config = dict(
    n_layer=16,
    d_model=256,
    n_experts=96,
    experts_per_token=8,
    d_expert=64,
    d_shared_expert=0,
    activation='geglu',
    moe_layers=[0, 1, 2, 3, 4, 5, 6, 7, 8, 9, 10, 11, 12, 13, 14, 15],
    router_score='sigmoid',
    normalize_top_k=False,
    routed_scale=0.707,
    balance_loss=0.000301,
    balance_bias=True,
    init_std_router=0.0215,
    lr_router=0.000928,
    n_head=2,
    n_kv_head=2,
    head_dim=64,
    vocab_size=32000,
    norm='rmsnorm',
    norm_place='pre',
    norm_eps=1e-06,
    positions='rope',
    rope_base=10000.0,
    rope_fraction=1.0,
    qk_norm=False,
    attn_scale=0.125,
    tie_embeddings=True,
    parallel_block=False,
    init='uniform',
    init_std_qkv=0.0286,
    init_std_o=0.00506,
    init_std_up=0.0286,
    init_std_down=0.00506,
    optimizer='soap_variant',
    lr=0.00328,
    beta1=0.95,
    beta2=0.95,
    weight_decay=0.15,
    lr_head=0.00774,
    grad_clip=1.0,
    warmup_steps=200,
    schedule='wsd',
    decay_fraction=0.55,
    decay_shape='linear',
    final_lr_fraction=0.0,
    batch_tokens=[65536, 131072, 262144],
    seq_len=256,
    doc_mask=True,
    train_tokens=453600000,
    steps=3534,
    dataset='wikipedia_en',
)
Below are experts of layer 9 (counted from 0) of a mixture-of-experts language model. Rows are named router (the router's row for the expert), down (a neuron's output weights, with its number) and show model dimensions 0-255. Each number is 500 + 50 x the weight over its row's rms, rounded and kept within 0 to 999. Numbers have three digits each.
After each expert's rows: "raises" lists some tokens whose logits its average output raises strongly, later layers aside. This comes from a sample of Wikipedia text that the model never trained on.

# expert 29
router:494529441598463478429552519494594454526497552512505519501462448548472493519572504470535479591444500510529494528382461525544437525531506545556524466539524504395535513578498495531430412467453489484531491459515524441504433544442438576478497472430515490611559437426498592531540516552567562476534552482468505525505483444461507449500446456469443487441472504560498584499485442480499472448460556511581490547495484531636473444448499563453529511530529461494509432528613352614550520458563531321460462568499527445422594436588461478432418506505447503508462517453421496504579522451415543500522533510492465447529589467478426516524484496533544542518556466435463532535497555563497413357539450536626501541519600545465570482465461540504401490469428441544461507497487545514529508479541498
down0:450564455539474500518503587498484505582486512477516532497570551557489492455492466484468476530551571563562505473592433504522489495519453423434414489461501547471580526497523556494586521479506504597545624532521391466423525499458464527548547377612596494537484469457471399536504444523519544580538553508477481558499451465557479401554481535550507426514502434504491446515554471534581518537504563578531472429544523527471484495534496533507359411479444531466502489478348482561480413516562422489479459467530603463541429534541424488467382356475495556537575468461519501508455563565503505484543580582515570385510518493540533557488551400493429480474479443516513491521486505437518521465556423483500432533656556499442581496559506456439489492496509502524499445480530470477551553516542491
raises: " in", " ", ".", " the", "s", " and"

# expert 22
router:533465461549518554515544473483436560468452473487527504541464494541496448553537494448522494557480548482482418464377494530536506571526540524545531503538405457445442518489468474566444438433398499470510398527442500416506472591513476575484549440450502560605426429484472560506552565547532505457544522516498588437425481500467550408412501408473504501482613436500514606548527494571480505520449458407575506532486524545577506466464467502556573474460500541524476408517563496572468486485606568397535515441385551449566470549566517468487454502508548537486470550487540450538572528557471639495519523526497455479489515492489410460482496468471581465508472526420531493448504495543507361423524496614587482547526458547441547565526463600521426523569374508459540550442504514492501445465513419
down0:461579520454533532578521567432463486482516516465525419428560504519566508564439432617413534477485546557544543440539428485441481485501544517529577492545420535549529477421491482555484523531477542483524513568494510459433465497473452510445587510526422486546575529521385585453434415524553572444471466475441464503529398498542526488491460539490532537495508508491567548476412522567419455540509543517440461448530607499511485563509439453563550597443419505440530563429509543456493411438526477506440492473433567508590467535511507482548483527434492528476516447603579488434597407424500559475427607444404510400465615447477436531428468416410472545499543502459432476546514453482464553439533491501505492407496578495511478462429554594496511519557509448517472512477544399478525541504439535
raises: "\n", " ", " and", " |", " as"

# expert 65
router:564533504592496487432428464481501510557543433541464524474430543528487417570539481380564496538445562564548476497440482511572520507580442522506485507586453499516492475538496494501521476395398452528460527492538535465416511504433491526493548440489485483517485470452463541483545476557556502553554492501549532478460490465553525420396534542506473602517635429598575584591572528520472482466450499447582527461524544503506437499411456507496508576542435602476485495533578438619461448404525531423495496505532573561524471517531562451494440572442537531541525624418491558453574486484527539502455507513502535504512513494467449476554594525517516483566532511432446525526589512564505522411450430586508467528394435520432568567451441516504483540493521465481537481489533664565488460388504558
down0:487495483542521457433570454519540498561499513367499593488578502601589464521533476590388462464563486442522420524524521494503500574546477575667481537524364471534607490438450420472515419531530488474507492542521500453516512384461502548458480511442485610420460418356521464592455571433440489516438516581449551519493529501475555494446437565576454554465529480552559483514542599416524509494515488476475492509469614431587480518475564465525546490476457490464443503486397490551412488547542516568476510437463494601494520527560463471436502429405472520505451490447530524506522518459439528510515607520565503566492532600488534485551584543555582496504545470535427453459530463548512537430480511457472483420505469511504493549501499440544488567457471449553486476476519475491471486448561469
raises: "s", " and", ","

# expert 50
router:521588553544490551447479506527515574430542462500478506502458439549465440537512427397512488569489572449547543452475587519578518481474477550524457486582507535451485481514469490455511487428505488517497492489465480423467472491437468635521568462510425497498576548500467527556577500542519457475560496511433497491485529521449498476513482495485432637474438424546473616501360436504448519507512507302530474549493456489531402494507471504409445520507485482527486522496553501497606478474574583477514405473469540477491516466579539497514467502518549498483482454484456534447551515490547573455391479594412492478419480548439444486502574481564600533486538502501488519524509473484559365440537565585529497554420442470501585502452523507433443460391507522435542603439610517551620556488501524
down0:491548488475412454528438514571514489462519473478491581454524528514502490552507407467480513505449581397612465439585487460458557526496495520381483573572514588538518511512540539653475469455498475519529513517529481489521412497500549598489451582497585501527595529508583538584540459503495551453452693464512492467570483441495447565510526505472510421461415388506528493456545446515503361486555556481549547422539548471505516538546524480500550508369496471454557451422519568485440429510510451566557442525475554508520558548534531543538561524527449504423411476491420568580413485494523514569495572554477461422492489534506568458538471544436548410459518434570556482565468499496496538571482446457493489553497494465473513536557492550477524500500640607547522478495509499536518451491528510
raises: "\n", " However", " In", " This", " It", " The"

# expert 60
router:529517415597531547425496473469483436449540590520484545484471497474429513504612486448532479608484565459509485415478375510536536441520497502529524447532394509427458524520433526466472396465464493546553524556417519466443525527504423514564542440504489532585389491473422537496562496477526498495462446496470476494439464452431567428433380487550425569523503433565498606494404566468600551567405434443511482507468450560633481472498486476495438539546417539570562476524545413615532520462527489465474460514503547493439514465528492494521499537530570526525500578464464449538569515474526544504439460527451464502503506504389469487467503551500506539524537531404556579475464514543560495433544536593605528537450569508501583582476530487599472508461400529470530513483542498538499516505617456
down0:505560438558557483458470547492524527511445504414584505508481459517504471460465575426454512452521522477547524529360467522519458513519508574531486509487458501328526470514537495560503377454514485515562476527478417423461633560577413567565495454469548489403415532418455492529510515475536560536463492509487434505477476475539574468454496491522408586547492456514540419407526582447463469425462525560436565416447432515622583535496476492561496572502542448489454503484537459509564502452538486421550457545445565442466455524467460534518483549469519518406424502453468476515493482579425530411481492472494516463436449482501555613463524474515420424527524527475419526440529490580465535494431496559443497559502503478406480568439463413565445511410477570438546460497529519567497429426471566
raises: ",", ":", " with", " of", " and", " "

# expert 81
router:494551471619484526484493485501558433445563494462506467433462437521547507529553456398499455519453523476508536433383507541533550542544399499482440391477472544404519527480514463465380374396465522509535489478474520445505566560440479541552557458473435503558532504457492519541498535501471522491573452504520511462503512471418524362444484474454480540470503456589467622537478423523520538568379503450508500500457479539589433470448481572445530542519410499567515427563500493555542461406579446413486482491424497497435511495547502488514494569496598508507545577497472544501573465520472530478591500461478534480467478448455500518534478465518545458596517443446526459466559533617501423401474552537623432523413487458421537537506422495438447396522468505490562511524566538500547546406451538
down0:491595595489488488499522429477564469499572491480560532523536476430561465493480442515562470546549469572416570501490491599410445501462507462440369521477592546543501448520452503485484405548509494538582505558498501465400524487469504515549531453519501532498522532467503497502483542463402468505553471496427491430550483511453609440490579508535573452513486496503454587542540540477510489486572450515488551550490480488401393454539552512517538491435510523532519581544598539491406451475606490543401526554525617509657499545481583419478471472494500449543563504533481566453500461562531519480511567478553463449497492506387461507522525479509369423495480501461531369493568460476453462595507441477473474516420398476627543463582502472419444474493529487525512440494574495508439472431511419
raises: ".", ",", " (", " in", "/", " and"

# expert 26
router:551576529586428453461565475487573395449542488504405483450475513485420483565528467476667417592560454555524469442370429542512478513508439492450583450572406574386425451512399460534502473367440539537522474536396565477546491523531393492546589480506458471512513421420504542539532521546450411459495482472498508490458548510455512427444508513484425483537541506475482588541445509522424546517428474474569504530509414455559406441500478539448478510559370505503520441519516498561533431488513453458506514484472534523543500488585541587487508465462488475528570534479457502479569447442477538495507490501451455517463520464449506549488494514449543484475506447355476484571550567579489463514501559525547512514485498494470505522531514523561423459513502478441571451419592555538467544401533543
down0:430526432489486520615422503460516547546504450490500593437505528489477463529535518538547531468489515506542438423390479493554462538476577578437515567473522472538474540529543508432468608541514553454439507384435481493488499492485509419465457489446397463507495442528513454487515512511488377518466549443448483534416539506432488500545507567534574440463497486469482443446510547533517393420563471491489485539480586534375462469469500433494502574521459496384488517560405365488496547467489457320462496485618515488542471492521391524527547428601424595527559503506507439497530593414584498523497525579439418519445598505485495474442408485453564443412543502528448544529455530463489527572531527469530487532472526491478479445482507557490502531425580456482498446498574544540476550521547490
raises: " (", "emi", "'"

# expert 83
router:533550503625509516453524466491481462451552563469541509402498496569516500574552502492504468537453534519564457382464482572597488534526432488478456467494434449462433525544480503471442410429432444513526539528516514474547507562449473508577523469454446511514532466461503578559523510445482521602492466397499508456527495504501540442413473453414433594528586488542482556555491418530448539495424551380537503541519456476471411524459550490500524563509438539481532440576726418533537493474534533517490528514492552571543529516548525489510469625428499446591506567457414560543571515458476534522477475522479455576462497571491471508537650475480500515548521492492506458568573554589488502392475460524530440499452434440463576533447467536465484533435458489455586553448492602563516500501514508
down0:477467484487469488489385527545495550539407490487547508510510469600435581488500517530520469568502445491447471486384544517462473397423482597543588550414485532483518539469503456504464530457492445487516443495490477520516458504537542467502638467492521425562481393540544431511463532503468496429461581528459470542509507488574501530527524531555516483451557467412493514370463498506501587536496437493610590568464528463574585473584487417381513479566483453597499470511430546458526499486575386468463418535484454497409517520459461463456449493551405486429510523533520375524594596550481560493526571514519495457525557562441445505524418524502393479514527467470459542433520504513512561582489483556611452471593570520515522503412527458402472463576521475543438463535460523502511518534518572
raises: "s", "a", ","

# expert 71
router:550522437526565525457426521512417467397503587504492535411461453503428460549564461464526439604462494492508464478478406576494563468535496523482460450563509510446475487484505467452458415481447569522486565482448518454546482533530506519555543494512407551572534510477426638547524539519477504396455410438506504524500511404404630466431419518544504572504483461577494579474450542495587521602493455499542492475450524574586404443467471490465449513505530552545495494550534404491537462475549465512480499521438551481417555488528512502478465647556506519506534490447558461532547567533517534491508488494488471448456464467420486497538470429561516563494514542432545561494520535529587461377589404548626458576490585486456584514511456499558405492434425506506500538454586538573544527476518517
down0:549518519522460479403533503509487541515548480402508472548540631495466537641537554540443583464559500661402471508540343407503483541479481493471425420502499419556506472508539447391525502521466442514593499440522498441525522509463441429426566480439508473542485546436503541490504540532534497549495419490476477520371523537535508521537475562477548419540519480505519490566416471514479489407542438510529495485433438524532512486534472536514516467565518560541552511539510333484497467556448534430451510409558446553548504526544500442498644423545450515500508529507500570509579540453508438506501519568430494464531519499502486483469470524423542529481513480580527421510622490475481566436531557450584515459481471540522514488410538508485580445437545388485434445472517561472433540524530516
raises: " and", ",", " of", " the", " for", " in"

# expert 92
router:433506486536397557487435505559507489544563462490499469439469516545534453535496486488551454592492534489553474419442569597580441534579482489512476481514456517489509477475547512487493452444437586412555446530381462452469463614469505516557538463456500500538509436429513487505547527469563407594536428501466489464483540486436537405444384515432457533476528471498525475500493491527522564501463542424508483486480438436616443447492469481521516587514466504497591428552609502479508498537535439454513499435498539526503528467528572505475458484405448517518540586481472485403510515525508606436454454484467438472420554497440497527487618490495547464480493533389523458445647533557530400457436479552636541526447448526432540594542461568460436484448454505433560481448559571565588525442496455
down0:475506459517531545495561445421468509485533458489503519505497482499413504579537475438431480478562476484488503459408490506423498548391459449448420481473546483517461459486483490458526653460548502517538539473539393623533507577444482528518570567479516487466522509484468522450464527563559526495532569512466575457513569587452514500496470563432508502496448440460504501503533518458519451463387525482547493473517521590440570471525455531536593507502596531490546458405473567566474422507301475572369492476517502592481544516643459563472467522525506576405553524507437538553401456546410494499443485502525545446581481572546533491437484557544534441507556455548562528469412527532468476548508488514575519533504435542391468491448472452405524493523502473534488535530494631431478477446497551
raises: ",", ".", " (", " and", ":", " "

# expert 48
router:533495519543486432487476419483515519495593491543398519407474480556505481557458485478628494536528594475524493454435452543574538539484510492605560503499454542440521512506449493551483489441364401490552485492482535467441506577509464499524522446477494536520505558472533562554515534516516475545518473537509534485466553511476573445442483521429474538506557431550501581574499427520498503488414504434519538483490447525448409500484482515510487541514478504503584478551569441529484424385526535421466513487433659571522538473551598506531399592420471478571516558428509545506596537484562550459558428495522466502533539529479488521553573505536538510494568485507583547500608588693499508412503505561478513555411480425416529587445444516439437536454474489508545522460500583587486506430439472
down0:588504542547547505501521396555485524532495583484446423522504521558532508480581448561529519467494501521534420489577549508603529521495512499493480507524483447505542471487387449545539468410433483492502502520532503562496472558489515477446475441552572485493541466537509453536439491541465493610484504505538484533527550394556522520468489432472554536497541505469561569506485502448572469411618597488459442552513470452392472471541461484459474599539487514612434568526469431476520486542572537458485501564529530556498537488541468470486416557509499499530523483430653523431475483470486458504483426505545431491558416404579429513576506517614535445520465481638485471478530491455494556487548501523507536595574457447363544533431519506463609571486571523560578532504320536491438532505447475
raises: " and", "-", ",", "s", " of", " "

# expert 15
router:560525484520486544493493452449459453442431487483447563427487454589451531572479422473565366567507484477517480458458442549591438589508497470499487470552470567381479455514482461561440425488446553545575509520444541497521483541504435521594566428465481588559505497521472648456562582524480551495492572428507565455461510491467558465424486474486435523497535480499544634507426506503521572526463512480520514558494474480521419508431533497466547490521500567536452417526524480497500547439586577436470524507406527564385552528584468472518470587439533408454536568463499461506527576432485599450498524519430459438449568412456524508517475447459501446519629472489550514538504494558439443430584458522507488487490516496398536556488439519499445515477487477486485566468624568514557581508569545
down0:507596519435498471505511529382531594593513576536447507426418403497455489557356528481395468491519412526504420447467527442522530461512559618461465494460453496506522487503495581515415506484500555508507514460496565513502526469469563503558543552510437504502501561525452481586486446504536490571438427539472515515493459410510489444532497465502494543464543487462478570528522389425494509573504628448455408549502428573514447519459556538557473494490497561456511520504485518522546517429562545516403417452500468446452587458526429458470569559564487419565626503455434553499594475497562520463552483516500517438483528458506499474484432519496630533489509502509530494527518574511464478413573546554510436514611525576457491297516424502512499507523486502443430458523561520518444478526461518
raises: " the", " and", ",", " with", " in", " as"

# expert 51
router:540532494544472503485444462475436495499509603503471462447510475512511462535491452421540498560515552505483504455399462506521465498593423473561414399522404484499468508540532474469502446457433558492531528510440467483457548508427446546490498467509438588534499382519498504549564518608467519498480512464525576545488467524441530479417461473484481550461492520503481510509484467550469471446493546389542534515419408447581470498452417523442441540525531491499549439554560368526529528403550422439473515481468540517443538488584549501552455539448520525456553513470414558506603524544511594439482385516455437507494501464374483454592586580515531441528545561374536452490523549621514423464520485559599443507431506429522543536457442537534428462470465453520492490522531593528556576366570537
down0:573673520536548508419499550565558538483434543426493524592505419482478513500491482544559476518491518541466494504461520503437577470453488480475517465552471475512479516509446481442408528489495509447534476458595512545502487451494516488498463527494436456567479528491476411434551534428541556479501439530518518469425453511426535605549570565548503533501502439517461540480406496480531477423502525537647348452464483450519496479505542503490579563482554521476496676602500460493480508485465470499531610526563387583495524521537524472566515429579577476407425547594523403610495463550618536464451581471438580559448565454541549499505457585516512524474507465409458458522492512478515520443464431523543455462522502489542516473424497462518506571565455581526461473491476497430464483576447479
raises: ",", ".", " ", " in", "-", " and"

# expert 11
router:544575472592457549463500500450592442478484623611484442442471487554466526553515410434544538596501522526598457462477402551487553529532442521534520506565441538453477515548481500496541388450467492472520567510370549508474506504547504532539509517545494506586506457520405516546476488562483508537497466461413464541455508508438571416438454516584390507561557436550496532554473534541436605512432475462549461508471462473620458530439479549489527493505414513646491449492606492611522429449526476487554513500541515481556531460576491518507471489501493496514498578388435437504555491502491573492484528460404425521413566462446472495501549514415464563496528495398527493516527585583451493465509532579546544568475503510481537554552468584462469485436511415436477473420499484565502440442538467
down0:483545427500475553490496489503429462473459492517603496533510505453521434467505482483473572546510449523569550508523544583540514577574482572535577542492457489469460407488503418479583438539446478488445462455519386447535502441471549489466498574579487473489457555550510470645371454542545537483422594567514503476587482499527543574467456440518493512526530414429447548516511511505462503522543484476486467498432510509486441497507544475539551440470485449548440482540499457407423549487481483477588557437460498608513615502376431353455481584520466450444467500551446465501462555453546478471553507490572487595546563528483526533441503453496514452479488517463488646480486529477602492567528444543498490538441467552541441486460455447494572549452497503465426472527490305556500446451452455
raises: " and", ",", " in", " of", " (", " "

# expert 36
router:504508460577414548494461440505508539532548479516502480449449519500508481584550444444519542573509526527604461448398563526592496575588465599537450456464476508497525484493477513451506445418365552538530483500374524478427474529437469571450479433422505500568507395502508491531500613543533441507496540543513568514458594447448556453520459459501520519486575428473515513533494496545422518540464500449538546475509472501538461506486495544501538587515566540527520467521630492543619485447505455452552534531445528490490548544573485483493511492551471579540510518468411417501485520529540661411518504462484420515389543467498476511526539478503620497534533535410508428560570525593555436375504512565669535516455452451501500503505454531506418539413497502531489468485500507537553558477569469
down0:507473480508466516535437547492434528537535578450554587538494491373439544467595430474519417574510470473536495519534595515468514499548539402429447479531536453505416545562476508494467481449461457520442484638543489484520439435594544443585604521450515466526540524511466582478589429443554481467544509467503448533489494449418520495441431510532471507428545545492634503389485550487480543613517513476528509553490508503482477517475481520435576554478598615502462525461577501500501536580560440527559555540414440554423534507470498491478508574442426411477524480568498585521455494426464553551535460426562422528528553495442461493527583542449602485486493440511542370554578512532528487457465524463460579507486511552446582518560430427511533524450522479462546450541536559459447481566536528
raises: ",", " ", " and", " (", " -", "."

# expert 25
router:492565503509460442523439443540500523577488531558521573428487523559496492574532489473567445490558539537547540523404531446563531502534494590483503569520460565431471457490443485561504451476484462505558439575419516531507509549528499566586621380443457497518499475469453577537512616513489454494420510466480619502441567534436570517528439508472455578495574419479555563551510496574468582465464501407546501502517437508534431478480514549376531537477461529505568498558522509444544433466564484456493515541493537593441555518644503534504494475525526477484590487441530502472560523506525540467486507594447485442401514423418510480510539439468554497485645530482466548542546562558474494473500538564518509530493438506505509540486508522478426407573444458431472432417543622600588559436510565
down0:561552520497523662472525452506421425549535450436512528527530522483474527453489489533424511493461509568476431473515453420513524451414456476525420549432477436547525485477519527487487463482506495386493567554466516435606493493450459502505474533444496500515489515609473560454629501491513428499440364489471521490508512471475598513493429550451487323596444487481573533513530455463450490484403542525492434555459553526352542450487447357541471538542587377570551480510511359494444603554469476532519479555420534562474524428424496507554464444493499479553479502511471456514479523523502469483427518517587513584500504473480541501485536484507454528558470542504523450542566515469550453505456568436480483544494486472485451476526620484482499491518495402527439405523529541457537533450479425
raises: "-", " ", "ly", ",", "ak", "u"

# expert 76
router:522509516506513474428426463510459563441483524530427534440490389533467488581507497497552472508444505507521450503481479583556454535567478533491549551555504512442519531542475430517463474436458538541499548484449502443588500568518459523530589500503456589609553511446510624621501519504520458555499411433461488538458518434388580447420539486574450616455487498549540622531438458545410572504469517452541544416391453534531389541434527466409508570543462615568505538551522496483595464374562543530517565547425524494484522559539486528523513627484491424494512514507479481509554546475506513481547471460467418474494555467439485552491521445500515451521543513447558439547516515517530492466591406562513538544485514530429577507506357569476480487512478437417503540456553517559536472506461548
down0:487579466496531478436589454489516610522490553468522445543472448526484495503457527503438568572513585504516495467542467523484553508480479436481454465569543445548479516435463494539420497457537471575392496419446542585523478500449538547493505524566513531444472453539428451549499478522449566512413603500478509451511524366478550568515469463490509515459542500448527409442633560595362587444366549544505490447566479459494520552485439526435483505412573512466588457401453427538494473488505500510457446490495497491546469429454508549557562465617509537492473520512483443520514614490416471535511504538524614485479499460548434468537610504546495459455618478537520532505467489406490487472538511447541558501496483518403443470517605458464550500532497476591537513463543641504473473461524589
raises: " ", " a", " the", " in", ","

# expert 37
router:574512432560513448386511405469546542518572485573455516448495463520426483509508473470613477470553530531559563470466530546627570473501494576495523432505495455445513519526386451541471511414472541435517446628477496422460535575487519554523470480423519509568465537471439538494619484506443540507525449517448533424455489538411517450451496434479423508486584495479511551523528468492457542499432479434598554464467512495575444543381470519492476538538434536550536489561561492483561502492498498433507428490441584557431567559508488514526429564402547537514514548418485506466547483434484522521509470481473474487461516438430415577472488445469574456461541496499525451460565505545517433384600506564606433564380523537492592544518532591488398493468488459485528565458567523552481579521464515
down0:501508500520462437483471450515430491425549571479457353474496499435483486544501540514502476528455500483523462514436517486501566551395498475539479419422547503540419597510442469473441532461430508508557446479469470507518507374386458443501491490580543455474555480591456370502511412562488554500448454466509507489504428527428450484501491542620541543470493471510552574502392497509566445485428508534511538510556529420480439495544515544538640546478544461543517552562526465575643465474439448455494509499456529616476612501462484488500535535557499471492583429429479538505493558495472395522477523489392521463527480527531471471465467575476588469405509537535542549403509507577448469532418553560419496566535373492420507538490524471545522531470547507439532491437475461569604500494497454
raises: "-", "|", "===", " ", " \"", "\n"

# expert 53
router:483539458561443459496505426540449520496460534585429552410477466534505554606498545448564404571466478516555462487387474461590514542471506551559484481474443548386458491556567511534459446486461433490510468573442521504562503557519540590504598482497443506588556492461497562546563462450495542433443467467472624574534542536452533536501489513513460494501470369471536470556477571592510569545452437439528517457481467475508430500424523534466558518520483541503507472495516435562552448484601487455533513523463578551400548517502564521483481568512511472409528539420481507449596623471451563428426481509449506502445427468450525445496514468438517412580540522453499541504597586621513480437503500570514468501455517522500625496461507441502472494479522453485508490427510647550595517457495465
down0:568436599446480352543455519420424493557565441478531552551605486415524441530474440498391594512386482550445467573535410586547511511536484503529518506505489491558474566522483525418446486549537517517600370457483547525502579568475503485512387523533503492485526412524526511458578521544543513520578556461431502458510461512585582496488531456450548532393591456473402512514473506486508444514474412453495393540471430485561538516523472410533592508582398465492458487584476445543521459508480541505450585498540459479474502525565489520478438536505586554458531482521529565536523542455506438372564424508511521518510490538535536443451561497504470542498505544445565603513429440475512481532428554480509505522527505463491521535401546513561508408556564502523533516503554461518554459538466574
raises: "s", " ", "o", "-", "a", "d"

# expert 70
router:598494461582461491476474476485535557480532500560409544411470521505386500525562445404623467539505514538548422445450406603661483531496452506547508462483494520493452511533451460521445414435367475504565537533489518470475544509504428552530513491468489497629529456451477587518554483551489454581483486511490506483548620467511510441533483428460415469547593481533527540484496513496437523536499464444528511502483390452501418552456471504478554542552502557498520460539599462501506432478493553485538516520486621498557570464625560494468415533459494500571496507473462518539521507487493612465512489529484432544489622522477503511522548475508548576517543443481490533540503503533498490460470475594690512570432498499424546576476470602530417507430438475513489470479414501544519530489508541
down0:442436491523518523523519505428445513514529506419502514473502489350402528479431504506518484524509546386525516497521373522592493444512503506435494457558540531595522500462488483488507387448487549468469446497507565506502534407522498485509490517544475452546494523534516417467488480521460454503413426426435467474488380502474451416484442429488472508598513482457508454515453469439470444501514511529438483563412495500537548473476484498516516510495397460413470405548543504491351561495442526603520435438532529406486517446465425541460592557458421490511456487514476513558479466619538592499572563460449513619472563435460537493485522527519505566480518447455581485525451428523437433543565580546638518533569476439444450558552442503462519513422477516445495403542542532411478528507603484
raises: " of", " accepted", "/"

# expert 33
router:548514502630532473450452423486515509509569561547453507385481528539479530588489467415594433516510545505531476392472462515551492496500500469588492434562449555432497474571483495511420488397448466556552535538422476527453472538473505526476570453491494524528503437385515614492485494542519487544462453529490490475462514485494513457460553547538412488493527461569477543569478523545525560500502461413508501513429448518460379501440450477495504541503479527531608515564537470567518426382490483478502495462481625541493572516583500502453471548463438495499529554405478501420558567519523545535505450558554495487493493508521489466521598520540534513484557532434474520467596535679478533414466511588485469568438489491409589591453405481483405502520461443480512536433526606633491502429482456
down0:601532499491474536548530564453512453465511402569508514524418567471494554517479470478696481497426440476603451483497511511492504507457510482426471501470517516550535530484463477443487466552494474485451428554543442457477532587521468433434623470419501566469582519533436519518519420481450471438549528454506523501496604495475466537468452409575561550554568471582450457534479488420502472472446373579596551470492449540518520566470470551497514536574576515456452427628536543426436470499496485404503568591479450472503463483542488573412588475508482475443496539430497580494498516500445558490538537557452427461493470514436503507457494541489524511456451546563508407460466569354452517529560431541530497493481554523490607478494493491466388517504532457513490484405567492530453409448494534
raises: "'", ",", "-", " and", " |", ":"

# expert 40
router:512520523561463463498486460478454518480453545559520618421411446508457458650547504435515409473477512532564537490410541518568475500466512598557529580529454571462468492581466466478466474479450432491518463570470568457575462570471524574476620481468482504528550452436481563534551476465485489474467491487482574498451596438485508504460439473537486538474491453460541516464459490622464522476475479428523484432467464486526455488450454489454572501521476517564539417577489502550561492430547497487598452514503497489457496500600588563480520590473549457488526470424451471435554523478445636532444478525439471516470505520488571511475531471441531484528575458447465584435568611635520464455548496584503420469457507489523590497561535509407404523449464463480537490474481663543529531416500406
down0:510518575543483482435473500445447447483562460437496536494487576519529462410471480480435447415536549521575504489401490521579555569589496523721558542558553511502470500473527496489444433514566504515526526547523513433418573473474471519567507525403509547529478563554472474465457491472429588541514538568565517521518508546574561559458435589450547450525496534531597495558558536503485483515613440431401409496540495550455514496462554479500542484554566455500510492438546532470617401416481451411493517544456500535580567572556452541487524453464438535469520520506480496396483576467547571489457487550503530445495513542552528421567441530499432461538422474495480475568363502498479522502501526508393496506511510569487678492518464545499485441472475499481458530551490532449525499476528424
raises: ",", " and", " of", " in", "s", "-"

# expert 30
router:511552414520508424421556422422486555559514469562454531495451437577505500492513428470611438540486548504561489507496505523481515488525490552543560390568449575468472489495521490471495468408450452562444543477449506511503488509425412527504560396487491531509400538506559543488508518504494446528497469387478518484439463504486617441415506417477461532432584502550549530509436439478404539462426440435580575473447445553484333494401455525472535510556482546518512447608517444482524462421566544477494451512439519483513476467488500538473461467426549549493556452466504500441602536493588586470513503571484481490455509499430484510471570532446552492491536621496517564510532537535524459465539431604587496548478442492433541595448488480442489549532518474466515551414635538546558458426492448
down0:537595386386534483463504583531514507534535483433530419404480457488520522524378510461480447445400495515500521578516455514490488444428448434450490577395466488529485477504521555528451513573488611555501503527597600433517425493465496469480481521414502461540475506542471531493523594591522479590473460415405422537455558489488493403534510523404478508516477479478499515470416522503535465525451488518486501603573621472573471480587477455539501459384436532527510466562435546486518497475533516573515555438457532443563555484342562596523561503475438471456518459438509541462451490489538532456519509545582529539502501518549499517511495503480503549505562453554584477550528473393478601495471485460526520485442523497490528471523569505424454456538502538550534558436625437565566519413488511
raises: " the", " was", " is"

# expert 5
router:492513488554473437433623443530552556462463496495533494460469426519457526589513488497659459511485496503545451477365444554517539500619447439527495492553464553494500452578462363492439269467439495520503454512412583474534431531564482506499522524471433539551444509570527565547512597521521531575517486518497538511467549514459545423468540448461443542536563455540495522560495482474437505452452481436467516517470483488609381507460525533463482523541498511470531483539487450464519540490501521498531551537496536532536529477562562483555459512495490498471562522468458573482558581442452547397476517511480484564528538548455473508506548498537510468503576499479509535521525472622544528487504368511606560513424556513402550556500480563516450450534459508496487558406606612595451483487483477
down0:550447562473472488509550549499545483514556500475451505486504548572377556484507507509578437442566473489411509508410456455614530525403477576516528500518450535493451556539454559541541451529467479531473433546525477495453486502523474624428486458508536493503500531521490518611521474477540554547420508528545465640467505422518507489498445570529531540629546506507575612414481445499480491527540488570485497489476504491484448503561527545510532464438523456439552457525461455540475530416466448522477579510433535451488634499432628481534556532387449457433476536457421493549437496601491592523407448504463577506491449559517500501539471450486535515494552551460509398505494458522484500500532448608397498556510505572490460578474433618556381588525539517555546532458534461504482485496390555
raises: "bro", "After", "bre", "cle", "pen", "mon"